Weights of a small mixture-of-experts language model, trained from scratch on English Wikipedia.
Experts: 24 experts in each of 13 layers, 80 SwiGLU neurons an expert, 2 picks a token, a shared expert of 128 neurons.
Training: a variant of SOAP for the experts, 472M tokens.
Below are experts of layer 8 (counted from 0) of a mixture-of-experts language model. Rows are named router (the router's row for the expert), gate (a neuron's input weights, with its number), up (a neuron's input weights, with its number) and show model dimensions 0-127. Each number is 500 + 50 x the weight over its row's rms, rounded and kept within 0 to 999. Numbers have three digits each.
Before each expert's rows: a language model's description of what the expert responds to. This comes from a sample of Wikipedia text that the model never trained on.

# expert 21
Description: Plural and noun suffixes and subject pronouns, such as -itions, works, -ing in Track listing, plus it, they, she.
router:539535569417422481548526530493483447410559501529503491370532546535539464461465528456490489439543542464512487553489517557474513519466380486454468481445493581478500577462467541462489458496568463581442498442436563515529531499506649474601515526452446448446512556609505519540538503543460458570453489488460572543425498485521448515475492460626509529565572488577497395501545563440514411444527
gate1:380487496535440506531550484484522506439560457523492510508536465470449462517497567538431572510461577519435500530526518485462476600488461554549522590480453514385481570517556415516514445495541557514517411519394485624446391549501516477453508637533565416454470498515476505447558513524489479558471503443553514560466496497572480522453455348465506547410462553512536523521561542471522516477412
up1:531511532559524531522517579463424522492559457429586608527593517449529491460440438405514480468480482471538567470510375550566486487515584501461506419505416427492527483498421495524538436517407509456486504434439569463527420432580563433482510412483400440542536536539499525568406524555481494470567553532405473398572485574442512502499529501459480452525530482531426491477502482542509471507562
gate2:545576503513402566572481497522448468495476589605455540486405556501510436488475543579491483502488531458613522542507584453492494420460521566555539578499509526499431547524424516468471489484526495549467489473537501568524561565425511524533511496493498431488566447516476494570412495554440478615518517491490503663507540590439491476534519540547514445566584488551434429572456570514389504476503
up2:572507417462451499541436503562545427519531475438538533485438520548528432520362503473494552517534503477630557520536529456443503360467531561504580509589476487481485545526495488448475555522508435567471429449535547538500466513539553516505492459454419514482511523529539431566448471499467459548578462503477649562536489496465510503510554579468517556420591452598465429582435452497474523494429
gate3:507592401527417447550431579502422485518510505507571507431490548535564526600456475490489504409448478535523474567556495449542547480496507507434515344509600434556536499558475454584447428517534453500477506492430496487543472470510530465547560535533550466474416619552503479518518498529560565533518543450533510479450496559503416462474446457529538535467464529501545561460375559420473410501574
up3:521593539498567411469461478521496524425483443515547489450499518541419455468456517529511452323499522458483522495519480558495506507506409497451463452417520369470510492451455498470530426571549483529552428462460497495397453502499642513486531565531448475510485539585516479451513556511597540532453475480638512521493481463427428444523459429517497522557521532566506510482432507398401496486486
gate4:549514527436482506548413500506495465443449565588502496540487477488514461489401498455517499497533600457625500543557590431481506509526490526545492509490493470466485611450480510465436599472484442482470503425466578539493544494518528519559489387481544419454432627626564487547442469541399462554522491500486542568467501529503465386545471495518552499532524424533552466594514556486425563481426
up4:561611473515477473500578507472486456512542596578453505528500457532497594481488514551424571555499556521463560509516570488537565497440467547573525501518456388582520515483521589524437596472466473495349516517504530542522545501459513516445545494509508446523480485507459578585435535610519455483454515560459535572462575435496579510493557546567572548583469421441500488585508581508423482512453
gate5:621441440434456530562525434451431465469469438447562543578513626461587405529553572507516437489501600483440502487488490461359451529531438498499516428502544488380423540470551526469468490531551455433407443508506474524498576505505553568464446542408507442497469616502533520535456450548496447484505513506541469503443532507503448469541547472588508501467511530548464422500529563482449483471536
up5:585519413463515478435391476496532489421475469488572577522470480485474550534550526480587504577548531438539581619487488499520487495541482519533466505522504490353494480448491475427594456565506504432493455514487534529494544528462551517497578418454566629534517535458471430476536492479492553580463592493579444549477493460495495564543407487378524495538513533420513551532568572456499471509416
gate6:570516455505486512611346470577431489510471438532634494451511580469565366491593479523466517551482606513499530488475526511406524558485467435549465457406492462520492525447438490451473407499515573517492542520485497538476563565468526574511528474460493447488406447506480494570486453545449530417482452473489473534572543530521459580564512489440433480488475552603574501480539549468507458529525
up6:502469468465416466398544478587489407516420497532554486551430553495552453487444523616583484531622518566578377557479513517477482520434570572549420459558544522450517484505535462514566569489557481472445451545452494533521468565470443495490512614423620522493499526486542549505517536540495477513475445543475455503463565518496482478445534499511513497591441473469526516468537532348567485518548
gate7:450452482478438523480534495556513465472527414498444482427532508472462497554527536474576539465500554472421497513514586443427511442521438518405587506492424527487510510548437415465492522455547585534559554399487478473546454554580490569469544512468468429523475483606489600403562562490398467561533504469495550511485516519555502475499504446577466433490555466493497470529562629443389430591453
up7:509478459513387355466449519524471518525571537500436438489509441454500512547460543563435464583553481484452477534402470578582471539518484534492492587392512464485540409416411398530467476504441534513461421457539536491486474511512492442511492505560485561631506422419471464521459492507564523516474520481492471488559369502409487504456492485496503511597413516467437455512558462515464468431449
gate8:519543458453542533499463370537560470464555574529462504521539546536440487504444498543457491441585557474561536481449482495470546472549519514539527522479378495409444473586522458539453389592490576521477473495531559516387562477455379539504468552471475383462470544562500481535547495515415522500480548547500601495551513532558515477478435466506473477475525427563502453599532561497472364507461
up8:560451439543561551602467441493467562473420497509550444486492466528535481521552584616577544476551452586474521415535487484446554550403435496569550469467443560445526528435546442496474383538463530412531593538565484484498433572427518471466535430535436466437490467467442532434525531533436475552479564410497493546483503538490573546397483516438552490448473463488447544485516551493517429457510
gate9:474475431425515567525449451505489372465547547554507505502474524520507498485536516571461526434469525497569506543411490504436508535482480605515540484470376447404432539480568452436442508563541540520478513508397437574459519646489503566541561478387503403419439645544517521524491503565493529533530539499508530538501564517421468495497499446535496519514516547531521480539517544530433415425491
up9:517508573554418455595559416461505465402493504523541401502501549488497489479513513470495550445466614541504497472497537529555514551469440503489527495497530483421453494547470474416464442638467471514450492553474502557504498534457503496484436476469515502450508544486515477473513492527474631553462563427480444469537423499496399514348487421473525526598523558486437470482571669510487567479562
gate10:460487488370474448472491531514576477484521592475467441562437535527488581470517502549543479473493488442586503592539571502531443398553509516560541470552476436418500613409516418496512518536513496438490540477554612494476563384495492457477432469489411390526473566538442396558539536515430546526504508475527511489408506512493451407541453525496480485452528513610517533507523484414492544468504
up10:439616446460455495419510528438586594516495428519529469500457404511539444600483542494506457527514471446472446483495548475616462417526544411468460494487570512517510462513409488557607566431580513462500450458419450448435540459582441443518492497473505515499483505509497442500530465361501487470459519529583523502560518480568392476543492449429509543527516512452506608511534451531417554524501
gate11:493591506517528517472590517514468578475451417498452525485443521557534426495430495464454518496471519421483531519487540491428542480447380523566595562481571471480555482391531520472472508490499471489568478470449515574517445501489532529590493544466590481517404483598504522525464494551435496516512522355498475584490514542515564502620443533512500567517598459492591474547420568521393538430497
up11:454422497564421562399529536424447544498464459559434506487577482506462521470462514514481520569545568488488444469513515487514481398427526469493391555473498519574509509394477535437586436513542581511441499438404385603470530543458534555463539468583508525467554429510565461451465492495535462421430501578482532468502428448453504457473569524565495509468473448488572500513490467504415588473414
gate12:567536409527476551516387470471510448407569532522481444481545549505425555505448485472538558517562471481408475524534536533528502499504512596499507542476511428524505468480528489471422491482432552486578457457530519445550481518453494506551492549617560486479580509412500513471475505573407515601521443367535554575504508553492392492582518395499555601520435473503468532390510542440458476510448
up12:464523492593433509518600454465414396527486495454476539536452505490454441514493447484438490543527525475580515537516507639545418509454403543502549448515498598543538535559519496492506522513466530490469530557533528512396619464482541422394514552520378532527496527573507474526549466496597509517531441536448465476426468443484507421474515568490415548510564520567502558457422574571541543470467
gate13:569510495412448658522400552538496515457525625477495497466505471503486509433561528506487518521480543577479491493538479494458541516523462548517541518464569441527555509447524486492486524579514496535472491495383514536475492569513508481448454517558496400450485506611561519616444479463542536541533428490542453536390544468547492403499502476537553489523517588567643412539541537539425580519539
up13:456418575513491548490450574508515452545490558525477563452550488445539526552455483449560511468480568490498496515514536453468495554573488485541626384547504440612452570486468600538529504493429427555525546568513521508520628427640526568490447442458492535448466521529491601525464519504484477478490500487479581448480499462528554491482425457602495570488541563521436427521468554531465428557433
gate14:503569524471431597547471526525503479470533465522487489567492521429408512484454469495497501529521515415508535578477537641446494393503519555573549533408511456444542544515509438487531430503487551475445551517517440489579506493466529575494524485500500392518460532630495530422481547499446645517530647437502543483486524513466453489628494479520487545491481492497478594492545578429495577543499
up14:559523461533473546472480469491464490454538560558498507520481507481528480477513449491508591521442702534630545517572499486461561451542565530437503469479499387507488520664485547456470523553490511490420483565417474449494547485453491555548497576408427475501500548448531493508468503571458561552522600511464546564544498571423466517486481436527518471512536451511508469437441585432486529445437
gate15:446483450470362465481473549550406456454505497480510467576467449536449499545457532455482470518455592467528441526500520583433471514562524480384531504433451475446551605414501496496533474451536521513510470472575531442547508561513517476553570524422558415492515524430568560494605443609424565480566585502502583558518584475476522446500565549449559558435555507519493467459504492506446526560444
up15:491497514537479421549509496458582516521572531470498553456585534510443535450404605474420424575399490544535402473570484547469548507517560570416514451447427549516529576484490466500634481500517556547454419459481557380511464550430589419487537539447542398515492548452539492472559549556436538467466525517546492518514556530533526537453468587471471491447551462455466485572545498550474501524516
gate16:519547515445479525448472512372483514433532394474458510563457539535488496522462546535538454526471437504528520524468491500481460470516396535575505501424570486530489499461556435458513479567489488497501509492486567580543493500436530502414542538394497473434443479597448593441548512597580515635495555429495549580431561528531451460439559457649522462421465514579509478540447520513484458441506
up16:542468443488496505528540494556491428410563537505510474464530503496585462433466586491441571402567588509483538465427506434502499396467564494494509551552510487481557434391447500537511427484531459532453493568485481511487597520524478531494558543427497561494526564550517432398521504513433461541532477496423510522529514464676465406515515382481535559499533571506502462450454471572527527431421
gate17:479499512433528496482500498440531483429456520470460413510490550431474482498610511485584553495429466536561524510609580489462490575502462548476500453532521581512646563459525458492606468481547486520484523408544512512540424519464556557495479524526520375455480452465491463578481487490468561503498447495644497521555542456605480410579486456586472569477542507515503531575544548531412552457461
up17:529486553532573560388465515533564513423503479466475564573443470576513489503450516472461498434452587451522476559489478511463461573442469437539493543519442527492487465480582611450484482495469486582721537540514452475506522462481430450520558517401495476502470546509524435590481452531464434584452534463431516550452505549441530485520536497527499509532480398537465504529525550541496545467629
gate18:524495538448546415555513513545425422461577559445547475484629544433437545546447559512385531397386531527448484588421504454498437547553497523413528468463513562460497518445582461475501430404464512502473462507502585551496608547545479542492439464577476503509503538522531512484473554571504515492526510488555547514482590441440532397495538501531500563397549550500488466530498463476500489510411
up18:526494488415436470467509514329521527422465415497465537463467405502474486501513612480478447551522458539573472546506465547531482528421489544492438524561469552429556512585490424547535444505541533416397532530505568419553442551533570530429586475474559512507570448560502521464487526605453535519536569441463480495373459467548491543530468483453448531574538539466512493502463478445510460575537
gate19:485458466525443473530549516502450478542504474451560514473499492415528546503516508436639541548452478495576605633530497442532552463479515483399563538465469450552460597472388466549448444584436489433595625512505551476444506545524518486454524418517516440586507519450482523493538519448518566563486540481548507473358567492471490474524499496539510460526550535402556551537566540465463478474484
up19:447420477474379484480584489468559522524506585508464446482512518509451480499501456470436410419504539491493481477494493548503406472445409560515529538440421512418599491554480435482503511426500411483492572495486582475511579459499357519512448526461484482503473556458526478498525504545461464494523531561498538587569506542563409539488513525560424461584524433632500477575456361516513485500534
gate20:424500472528432524564428510456382470455474560587479446435444521483540538431526548449503517460556540556578531543526546504484523492557451482532431441429516448483478523519434489487453469491582512377615447408497462509434585523513485546491517454552565468471521579611444506475542599557468606512454618550500512449497490555452515530516489569509523511507472544515548490501592568434458455559507
up20:542467514547560404501420439503529543469358444482499489451439575547538486504480507590604462524461599511532501494561466416481412480575449519518567508549414537473545425475525492531534508465420539527557643539524547509474476485571438495472466422477553533447485494593617505475598475548502518533446534525483502501524442515491543471584448476477441547432547575463532496475561447534571511478515
gate21:555464473496519530545518518514517499397508600544528520525409591468489537427549461536525548584563472574464513462450561537411508524444482507488543518628448520520562670474491423469535494423521568514476517528493563480494535550464455483511420546538471454526407474493517497523480534550404555603483495512440548563574510569437458498492547517528497619465579459508416468441496472564569513497475
up21:426489523499493404533485496444449458581443493558577564507487553403456497514409452466488566578480487509548454529507607525550548494528487519437543488498521458458552492396486559381425542432463516545459523514531369541463561548494538507497425537526563426525630486470546576542525504493548454531563439505503408424447546570544486504454527449498428531500440564455452588506560468475525522491494
gate22:575469445542469462521492470516485509468444477486459648524437578525535441490506567394560493496491581492459534584478580419479445485514436589509511596511539504445458515500560556455475447506422475532403406562480499558518487467569449548468539459395488511504551504613545590550438504605494510553513405516475448547494521451507526444467469394519527505451547471485491494557464591466444520509514
up22:428521516458540503499513518432501518537567534497389455342521425436498507532508485452482414490570489596487487465507536520500523618543568480515558415497532399531531507505485487582513469561543416544567535564516452550396432541502440521553497432490548493473494503573481512465556455514465602529531505532632479460536444531446528553527538578523501475429523515415507567497586567487527572470487
gate23:494503413523396491502450498464515449475583509492514562470584587484442538530498492409588496460455519482463527531646580433525476532458453517484652506495523499456534546439467500571505453523502496491472461494525477440479479455469465620485369476498470397516509568484492457505474498560532441503547483491483564555492537578497397514495512472562408623517545427568542548484527484497464467469587
up23:452547518476544521537563556481470442546442472576526431453506490587505455527440478507605579474537584494478524474433491515542534440375590474487422360569502528434497573499534551531404433554415509499519491475472539599579486563612525471468556490481552530534467502530487481515545514491515500573556509452517615506472521484504582465523517473488569470520523563449374575532454489531498479504439
gate24:557470440475467524542535444476458489450551491435464563454505546516588463491504524594460517608467526482448495509448479469465471548496436527452471412500458526438385553512587425415419531576409478511406525500397472528432500486597530547596546425461568487488503596466548477473510447496501573568436506481511535405511533511542472505419451484409486504513493600489433456488554505542469544564466
up24:509523512551504402527502561443498462444533466470492533561415585488547446556494446451492535553446472443506464574449463428589458580476382428524539471471443489506389547461537506504482496508470514394422545496464520540587549581454632428550435508434494459509605534542535509590505472499513508567440560452515478457453481558546478515518498560548527513430470487552539407419520550435539533516472
gate25:514592451503420499616468575564491484486533531495451564487486511528525539495456497466425477527503482460523538552420524477544445506593522555468493490470432507433484472382519465534543378456413534536447455440453455552456525620398476522533472503368572551509589458591598491456505584543424454476453439517483543537526477485490454450446460486576447522546578488486470508523443519529459539499466
up25:513544511506549514396523467493535433568441544513483594470439447587448497552542515513516516491433495485525510457468486456528467466582438459566442452491459444560450546490530521485561469529507499489498492510555442462578540572398560484427618506478494498499538504517521538412537502443398462589534573561477580489481533477444500487451523544540518585377591441500530501597628523489588473571445
gate26:497473427485379494508563520531468481549480496531492426524457535406510615531434585355528551599508559476458533563566548570420461477446440508508582563595499461460505557509548465476535552484523515459552536389549558473493503511477537526512472514502458529440462530511460550489510509505461462521475505454508439509430548492565513490532514465600454468468500553560436471533505643397466416578500
up26:523488480464487481567554475509524416516569452498433415411474484492488462424546572505476422484548525498432477492469493505591425560521528575478518504537381533450430516493438472545452518546378493565484524489606522497512492516450482565487475471415549584516477611576374482415449541545484527562459570556491482576373484483439503508462509472605465482503436505473507494497423508478560471532451
gate27:503612503574426409499484520490524499411534489476479403467543561587533470464444446467446499544458463443627451452554597523487486418478471532500537447520443540478391470576472520502471497603457429418573509466471450516511533460464531531524453458375535517523528530423487423462472476563463496573544443537519503470574527576578481478455532492499445503462512499617511486476487502571449504402536
up27:556441448544539519574517478551509425564507519547550532420411486419517563498510469601583557474490557557426498416461487437451476497501533476500450416516487416526551486489529461478381462561506507523591498540511486482481531518482493413435588522537512460443498525608429605495505489467535501518535591508445425421547495484400540530388501489518507500409418574466441457509520416505470490465551
gate28:438511438489423482531519562464478469515506516538469427429513500496439553463480506470506465569506459477482560593576513576496518489460416534558553483434467388493502569473470469566424479526592568534482544468449526486512472552417512538451532537572599447471534467510512608480419447495458537523503588471518539595485566536440542460548482462525484482513566524571589499410659591475450559496470
up28:494447482492427504465532520459389513487565451542557486393484548531476430559532587520466477539500540570559507526481452518465544514562388591421535530417582459598475513407454369484455499539482508496500484506456486525471513564449542620497524537517506501433441429513572504530468564593565556593438479503456462594439530454459449506472576499469470494482449506543538466440575524450501447509455
gate29:614579473435520555462560539466489534388503512559532469461473522431491455492439514463576508539467556437560474570503527592445407469528376545490617506480495517420457535536517531504544419574482506429512485456540475469571517496470577514574485445492575456486548566495498487492496415516463587573499541430483570555458439526469479502522495535533524525552395443591451482475536600532466544538566
up29:538598602502465453567482545487525469477555479568555568561521550454474542547415487502508502578454477417445597559442523588488540500545502475463562530490523427458451570462472505478559561547484576454409559435468420509540549474472569545478518503468542470504492449399571537492522466448502507445399543436470487470459527492582578625465507507505512532451539541473478453358494581471514471444484
gate30:596535417358447464438424493503469424456466514550508458419530448577513483482503617495556465448445558515520502492575580553530517521551438552547585593553568525511563488461462544507515535437452559516449450520469564513571565507462460497442494468453533504494527502526497540552606451484410542457435617519524529584450577517553461490527539471509530554532493463569456533463484563510527596539510
up30:543470586549548590533522483457583484519509485456470547505473401396488547488472474526510528462404523511460453481403473549414495539538517569480615483494501467531463509501522513510488485535405436497518473479525435463581464513448568431459599534515489405535505603494505546421512344489466401523534480446431536533561538485472509514457565510520478446486576476489540385456425481589544472527544
gate31:548504532442511502530548440480522483508558524491562595520462571494454427579523543497427481555574563392442551508524526433448425467507364526521613462537534506514608501488516422484421478474493554540384508533516511540570588485484442578476515505473495509450485527492610519467505492466515474593553448429514547492480511487529526447490526406560526600534497534503517490559446471527458406437396
up31:496529452517628505493423509534470419466457474455504566448556500523565534559489499461530498553503543473446560481466448514507393528521446456510504476582578517438450428418526475422396487462500515468522566528494511481498384519482542495558505471447534542512582568539476440561560392389565455513469621503557503465465447507524561537535463427479545447418467483587445450513536489496483380463540
gate32:548436435595419502499459487498474476493533542541487465430544513556472505489501473517488459532423591506517492437470471539401441527491508543442539466534557538530520501482576533474611442307532577451390443448456502560496392523500572491495457486481523459542545434447496496556488547482502602516379576402514546489534530540438480511448471517435526476499449455490506507574599527484466477493445
up32:570514472410525613552480534515512491468509547535501518421550491500433479493524504453401514481539533456448460563601417481401531485581438510564590395432495504373499581599492524475475540562465520544509399462520543517519507500389510541444514437499552508514451510470489552505530403574538609450453513441608483511458500498435533503545427469501504549457524465459504464462521533410480485547518
gate33:464538438550477512532577450402430493419510445473463472500517529529456545466522539491543462525423483511545635534587530576499497437462423625510594457448525488553511582491476505515527477531497528454434569430484464412482419466448507529569531471446523480442519561577464569459607451467453568620519464465543594522418570491473489437527513461504527454527477543501465554452482580521432531519485
up33:527470590536458518597524504459497536453474506497456483574607552528499564462438491498465483505442520494438522470474480512491434570497462471449549446520602525483492471520554544475535573573473491424479421489584476539525618438498509478463381483364459506555582457449467572516460486552472523540465488457433526538455488528649493562494471520595464551559513387506468542424539531515486602502506
gate34:598521385531486487536479424567456492559474514536474466507519592460510451522616464514634511543474546528533505463469516536465519528423509542536436484521490529556516601480533490466453487534454557569466507445430563449433521552532464521487483529485506463422545532480426496502562558517427379597541395508492516431434561512450533526416523458527499537447435460486393410487464542457450592491448
up34:489515536497467413508430383544515505459480576409434507542484538490529504460507451483556557501478479463491507492396540497528479496509548520501488533327482577535409493441595507491530537424493426475562414587559532530440580461470510512504432584432465449489513490436407477456469485475530516566469457528514580477446420598444448527530497502522508503491568390528445475423418501567509438482506
gate35:536604534520486538514480587486484503438614537512530460474531507520502485470426513497532553483456576413480628589543534429515456458479453616510486518490482532470445559525464462520473468538486549432539514471490510489439589464544533522441522495447617512461427485476502495503507382479518458543462444418493551493399479466433445503577419381470457487547499500586409548457529537578446418517463
up35:527418441477552547532443602454533405496479505498524578393533471531562500506429488496532565439555449457599549520461474451425511579528525417512442533495548550502429460506480489508508544300540504490467506505434447491539523511472556439470509545468512544509588500532547515526513516512518535353519564572495428566541490553486512467525558510478475510523405513495553535564544510400479457515597
gate36:499610526584435499467498437430451477463585570452510428562461558501414470562540537513555391565469477516543529519603528411499518480544476517513526463473429457540500497531478388511528516436583521480484485469421531534422515546486522554585464597521528451441518539593487478481490470535378590607550474443498570508563530455521476460561532526576475522543499536539570442546469515497422520527458
up36:390514378542475516432438510449501465522437534448528538369497422501518439602534472447482466450537541466560517536498530504461505472518538432503503558495485612409483453536495536492406500502540517455558454512537360451556516423475396525521505500498545485514499469412522456536451480484465420489518527490559544536463499540336522546492546572495463565558507490495622554500527528533432528514496
gate37:476539473495408525545452489452537412447568561536592477496447479500442489587538501498491523494478454479490518564571541460427514577532488562566656570558420441425464473436539489573498530548526512497421496490474451456592518530480440473526498479389514457414467473541499508529468557546491502472518596489516554537559498560416511434518474544489521670512443456562519489545507591455487535505444
up37:435555485492456573357488430526589492417535524416573471490523537551450510477442538436560540546508583474549457445510527495478512500491458518467462524560583544401523545504500535519423534548389409473429516398466534547568496503448551454551522447473558497554453492507475475500502524461511445467498440503495603567525500503543424468480519451485440561466531456589491511489482634584505620475489
gate38:522525395598412453500500460526493478439591483453444514502518607520454508555468425571511486493460488483507543441482510486530422476539449534584517579556492524481510510450549519534462487513472513558486393530441534471412607496540441600474421552443493514434501532531531506524406506560548546572510489502463516451575464583434558392467486551607534399553472537522398501513484483432446457477487
up38:555643570519446504510469541500469495451589513518423566480501530567543449466458481591508531570509481395550474604496613448457470496482446438481523486522504484456481492483518471548458487565495488465564463547492551521534510501534444576376506457334490425438503489551486486540526450537514481591446579512496406441461535574436476516508602498491569554490494493603503467566499555489529467522519
gate39:477588480515460519511486478476433451465535488562477555414453527519490459507600535494497538479525529500470476502544551490567396514466430500432518485569527520440513526582547428483431517505473496543527491591367482544491484537440508622527488454438473576495454501519362485403450384531444463530474604511474472494528499590466513491458489486535591476463488537612529462525476525443399409427476
up39:436529495494582618537610523469515583496435467472513543593475518423505497468414536558569482563533444487520460440457411500501554413541623462517465410380473530490538483510470466433494513526569442554513515487479523504587476455458509451497433513495514496506565453548547434527445449466481476386512503531447494483450520542506559491531447591516442361485482551468570469545538557508466547579515
gate40:533478428499493429491503442617472420428454546655524560521481577534511591483455498475535518523514547566501446535508451498513506545558435562510475515474467409495398618528476405486513495441416452478371474476516429474531527533482530506494499543469578520469481494576513565439485520586455544493512443504524495488492492552487498533453519583457511531496465474437428533540573582521492356453440
up40:619425487383590467410485468494499439480438478531418549475421552586540464526438538450446499494464538511479542628521540438373546446478493536527534522534429517456481555424497532482531536548416501400553472492495468482476524504511475486526533561382541444491511522589564502478492485518535476462412548610490445535506417519519485409466558511476471489428598490492490504550519496508499404514486
gate41:454458494482465481540511556590501429478451516404582457477532626477453445425470539452540537452580517491404533535514520515487500460525469525493546586588515541550485549404416440554516508454433562555453566542465437555562510557471566526530547543513494508432480509595509536519525491588451521514481594503475511514481479511487506482558508515518628525546447607512536524524630554470453578541411
up41:459559539458561629517456533486459508463449539671449546542487429577547572507535413543501511512508545500598435457499464485394532609500575467541432498501452465492522522547581574400480541531539498541535388508478571527510435473523456523501472459503513470506482556456478448539505528471505446477537462598531366483571552506452477520415530498467493505521518422574481500508457439523519519475566
gate42:570609524577486505553499499507523480429500509523531483503450557437479575496435500554493520483451520526442582508572561505476533362459485538604537548508489457481484500512409503420517562489508446504502464447538520505449554482510510543489399465523445401547491546520491493598495559505471558561531503414470538607493554552489446465556539475503532435569524422443487629485613570462460560517391
up42:483484482506513427464472519545547581489408507473520467484429429447534460580584504376464470446618429500469415515432432530552408537518545520541429445504499503541478439521545558499524526433474362534602500529493391509412503548433461549474480543495486529457554519550553486516528456605491457476614467480542425437437482505500499530511469523432476507464419509476474484515461435443543524509579
gate43:410528505503464408479566496419436525459469492453456434483531543556548639460529489510529518512508505526538565534481497578463460369426413502469540502446464579447453570498525449544593470484495532396572598412606434531514480519494573514596468500467525517529488491518434596461488412523498491529487501506578502575445497483485523504522538467567461425431491505576488577501507590506431525473492
up43:545486585469514538547432463576513493617505464525566594545521465456463452498404428528512483491502460489501521468544452471467687510498599522483468555433498492578523535489518439503466469446521465577386505578485504490549466464509519419461557478442498473539443521428550486477464491458499440458566625518484476485566529491515440423533500488524481487573417466437544521624573482464576515482545
gate44:518521502497416523525453449583467458406482518530564472510468560474527465468581550466471469561591483488499517521477434533462496449526448552571418551472521564462572514462509399510616470475557516533488464644489508490418477555443508504500485448504515460456623497547548415558537496480404485451513499489576539495572491514478499454465508537351516595425507438552486492583515485429550491431431
up44:421449580605546484489514526524474461447465465451472541552451468441475476473534442552395550453543443482483494459537465512467487596537473507495568496543432529491416390481490451522507549546535472518498440403518427376577507601499485661539539423435509487483388581480482585444461453535460488479496546513503448495489456469529453509538490520426511405466493537513511500573535572481523452427528
gate45:480520389470383424549463400443490508430431569536464546368443440483486516500510487548503474397421536491548497445532572493507489550480498502569580492473489492561484447557362539528597535481575506445556428425479523504547423507490523537509423495556521492567439478418493549443449522441376534582512454454550464516478569475503562425515516477522528536438445484535496464497469488520535491507495
up45:443573510501483489381472579463508438471549377537458456527486394520493557465403486498616422532525503474527536476594473539485425508527487482482452433539532514511546416557479444470531478512457555426472623529468452415558521528534548414478536469495427457487467489515395517421558476482426407514526454461480466503476533510552572506551459486501568513443437412548467496536411522440479475499571
gate46:627486525476439521508517502496471553446489487504377567460602503493565434487452444466475524449490488479578526420518505513463511561476438564464523635432486498523424454460558465568564513497453548453438490529527487533539485499525528475472440551421520452531511601557578608476500556552616524501521496402556537534461552565576463477560488452524538490613507490586517510546500510437494402469483
up46:455495448478514478503522522494423502539480554460467462465506454449516510503580555482481521507476460533464504600601537453459526522513649517518548471552445503544599426424507497445477486491424486531475484451511461530530560497506553538555511593502552446573479450497458490462450525403559576564548391313454474562533563474494557510452425483515443494472468468397566487539428472487442511572566
gate47:561507467537403495450554443506481463451484473529450584626522575570445404482506497496615570556421505506485551505434537516494484546455373424471506476548535511553429488575500520511435500490497496500439433457507565480538506565569459500481474492465521494466472573590482508547517537620448471558546431551523545577493566484591500487433571512582485536437461476485458435515483624421482507490500
up47:509525534540398542514610501488426449438435471511446525562544524569543507448482573538414585529483573451471470524582596514521516477494403493503527560535491512487445559529416515583458522490480553506411508444530572455525495523557469548472492457496436447502405530576487502533556565546454467546496514559484534592486511498526480472493573523651482501500492568366482461524463567457466542540390
gate48:424456462557520437552423469486503550532513412420476517479408468433537505495547489509560502524436461495510586492513604512526553501537473521517447433568538424377506626481485519431470487465420533600499620450547504470473475483471436565470524491485516496468487485525538549521510507614474474554550614418414558513450541505459538476537530543555590525435500509429597500549475430472471547537508
up48:589565484430512456459598499516425542394440524454443493489515581511551432544518552545517491503408459458578476522610477447459539500476526568399503489543499573508556553512553587403580493553556575454446437567536541481517549474402464564574517504509503449424467550462495484541516479475538468568431514461494493432541588443471522452493496492520492486487510412521505464560431496370435481464484
gate49:451463395482468582429502555535492497477400521593585538587492495470516394512477366447570365509430556493514477540437543561497487594543413532545457498489461480462511511535539487537510497523480526481472550439455505460496609480498580515467492484459582521531486545491493421508467514485532465582452487487495586475576579577418458512500441537578456535516489458447557480531495539532545463619470
up49:523460501493462526505517503427442446559470421469472478581466536506501479534523457465594491541554535479461465459509392470416524470501529512561425416474379441440490523547447385463428525382462535437420479466528423526507517572515539399592472482513548473525499528541464468530558395481450474439576494432506547479471478393427476453528564552479514459484476467475577489445543482522462501575396
gate50:483511504486502467555397523497512403559558484510532460552577523517524496544525527465479541505507546590403480467508475572473495565471476534521584482385543409512534509530435501560475467445500592490528499455587524515533473487561450580507491551441587439407431448515470596492432572570387602571455513423508498545470491540506468517536402554447520548471463479505468506557561538457529376460522
up50:598581506577444499468522594507538463451539544578452505528550459508506573538556468529450531523399492500387532614492455573531524490559512487483474542470544516518515529488501548534523420491546541500613518456443453447564554515487471520494546571461506499499417488523468565489559515348543474448530500413465478505461600560522555584528541561521481543532577445458511545369598486541469516490490
gate51:529463495480497500456408628480455490399530382605443517482350482448444528537516443448503534521566554495489483534497490491479480513437427496431452483480509451597481478518484482494506398471561562519544479496454424519500550474503513490460592472472436492469441375596541482477501446517489461547495541471581503427487605505639564530568537550494477536469467478524562429461451484509487500441489
up51:472551384465548433481426402490496573474516510511488552431449561574445459506405423482531527400523552536514495407513492555551580415507484533423487568525437526529444600566477510516463518509547436481512508396421428446441479469555467527438486487508570507403556410485490503500465479533440445523482544523620507447446576461483572386482504510506489512528591490490471444515496566513492514507472
gate52:448541524484491520462459648500446498524527489441572451485446548501433550534442526458532502501479541455520527511546575486421526478467452628496509528456563458421401567511502491455513503506474471646424416549451473525522406574466469557565550531528502573527483504487516479562522631484418581539515516389469496398533629563475476507511461504501504529510519492516544490593520519516492459506561
up52:585463491548485565622493466469440415538544537518559461549517541480412570500402462563459453521477478497432493537515535422481484489529510607505506499493562427540561426460546448523477493508479405610444477458424510501512498535489441544533529488549462492532547493419445452487595635455559458463548430601518466464510560512546460448539494468601517509520455486434520520437454481372457495476474
gate53:486518470427417490602524506546516490461517594505466513419542585477536423460554556542482551499427581512450546576573531589527589492484476539548522518533498423459552538481451459559504541453416438487459534467510484489472503550467574521450510488486445453440494486511479519527543456468445536508489511547470550520498524485552408440517508328592593514513500401586419518462437576395468443530516
up53:463552495547501558535533451594523520523485472471506460426495524452503381561574499489464483531535523428456545597509494468543535540461494372459463525496500568519408434498462517580462531404398433491567507527502495478507523567435440482570539460563509414421539460550544513539531456554504494570478587571543477506577514568525562480483471509571553471368445469485476492570619529487439514571511